config.yaml
num_hidden_layers: 9
hidden_size: 384
n_experts: 32
experts_per_token: 2
d_expert: 112
d_shared_expert: 0
hidden_act: "swiglu"
moe_layers: [0, 2, 4, 6, 8]
router_score: "softmax"
normalize_top_k: true
routed_scale: 1.5
balance_loss: 0.00153
balance_bias: true
router_z_loss: 0.0001
init_std_router: 0.0223
lr_router: 0.000794
num_attention_heads: 12
num_key_value_heads: 6
head_dim: 32
vocab_size: 49142
norm: "rmsnorm"
norm_place: "pre"
norm_eps: 1e-05
positions: "rope"
rope_theta: 10000.0
rope_fraction: 1.0
qk_norm: true
attn_scale: 0.177
tie_word_embeddings: false
parallel_block: false
init: "normal"
init_std_qkv: 0.0176
init_std_o: 0.0176
init_std_up: 0.0176
init_std_down: 0.0
optimizer: "adamw"
learning_rate: 0.00108
beta1: 0.9
beta2: 0.98
weight_decay: 0.55
lr_head: 0.00576
warmup_steps: 355
schedule: "wsd"
decay_fraction: 0.795
decay_shape: "linear"
final_lr_fraction: 0.05
batch_tokens: [65536, 131072, 262144, 524288]
max_seq_len: 1024
doc_mask: true
z_loss: 1e-05
train_tokens: 391400000
max_steps: 2372
dataset: "wikipedia_en"
Below are experts of layer 6 (counted from 0) of a mixture-of-experts language model. Rows are named router (the router's row for the expert) and show model dimensions 128-255. Each number is 500 + 25 x the weight over its row's rms, rounded and kept within 0 to 999. Numbers have three digits each.
Before each expert's rows: "comes after" lists some tokens at least twice as common just before its tokens as in all text. This comes from a sample of Wikipedia text that the model never trained on. Tokens count by the router's weight.

# expert 19
comes after: "| ", " | ", ", ", " ", " (", "- "
router:542488508486526483513474544514463496483473476491498491482514480519518481532483514511458536482546463471465532517538528462523498523491491505492487490538510492477463521516509533482502475482473491481528478522539518502545525494485459493519520513505476496500470437478486523504516486535496494518536539459486503469480510515523475503486469504490496549525537517488536489470479472475483498488494

# expert 18
comes after: "1", "2", "–", "′", " (age ", " (aged "
router:529480514468513520506435509495476505463500475511493460496514502485540520555489501494489545480501468457484553500477518479519484522506505510454505498511526494481496518510522556506506491530458489489502474505504472496510485484457502511472501498508492462471494450495506514476520518521518518525539500482501532478468484488503447503456490518491492514531528473492510459500484429485497494505501

# expert 14
comes after: " | ", "–", ".", "| ", ":", "; "
router:557507524498527505487442505512497475469478466500495496467484511480554497533505521516453518494533437487482534484506467473533474493498525522485492500532507483496513518525515542482471475505494475455511497484496474529505492485496507495487504514493483477483484452517478518512524485523530511500517517495514513463499492483556478508473505505485487514543498463490510474506493483476518492508476

# expert 17
comes after: "\n", "\n\n", "0", "andidate | Votes |", "===", "3"
router:530494512530497504500458498522511481459485519492490496512515503538509496543484527490457528493530485466476513492530505455546484544499511507491507481513514494505477507529511533490511474482487480468495498527500474483519499474477489521515519510500479479483484394494495512518528499485508506546517536491478575483473514463512525474492473521502492501515496508479509458504482461478510496465494

# expert 16
comes after: "\n", "\n\n", "| Party", " |  | C", " % | ±% |", " | Notes |"
router:536468500491497512515459545517476516457502479470501500495525492486514496546497510490483518488536472437487515498486517482529501497493509498502493509534521498475459494528501526513523481485482433471519479524498449492522509466498482513483538474502474482481485398454486544552539463518538474516538532495452496483490498473523535484476471533467515521537514488475529484476496436452497518503465

# expert 10
comes after: " |", ")", " |  |", " |  |  |", "\"", "==See also=="
router:521494532484487530495429500488483479474478491482484462490501482483531508514479500512480523454507476461459528522513482487531491484482501512526518481518525525512494531539518505479513490503453515469532471524513480531526493498481503509488492506505452505478479430462488494536536506494507491522516494497473558462483506499496458502447469508481491538523518484498519460510533482473485473511480

# expert 27
comes after: ".", " | ", ",", "% | ", "; ", ") | "
router:552469509503531507486451516490457463492515505528503521514492496508535496516463515531473549491517458470511534504484519493538514513509489519472501517548505474517502508529523534528509495504507456496507487496484481541508473480458468491490492474494472450496498465459479512492512498504515483516568520514501510454488510506523488479456455558482541510539522464487505470502503483482512491496463

# expert 20
comes after: "0", " | ", "3", "1", "4", "6"
router:543497537475497541500478514499470486472506498532474474506513490503532499539500495507481500448540452475504521521487510466533493524472532508480514465554533496475450517502518539517497520465492483480516476535508473528548501451482477517466520489506487482490477433482471521493557478499512484556504517478505504461483490459517513504473451541483493526485496515513537491505502475487507476510460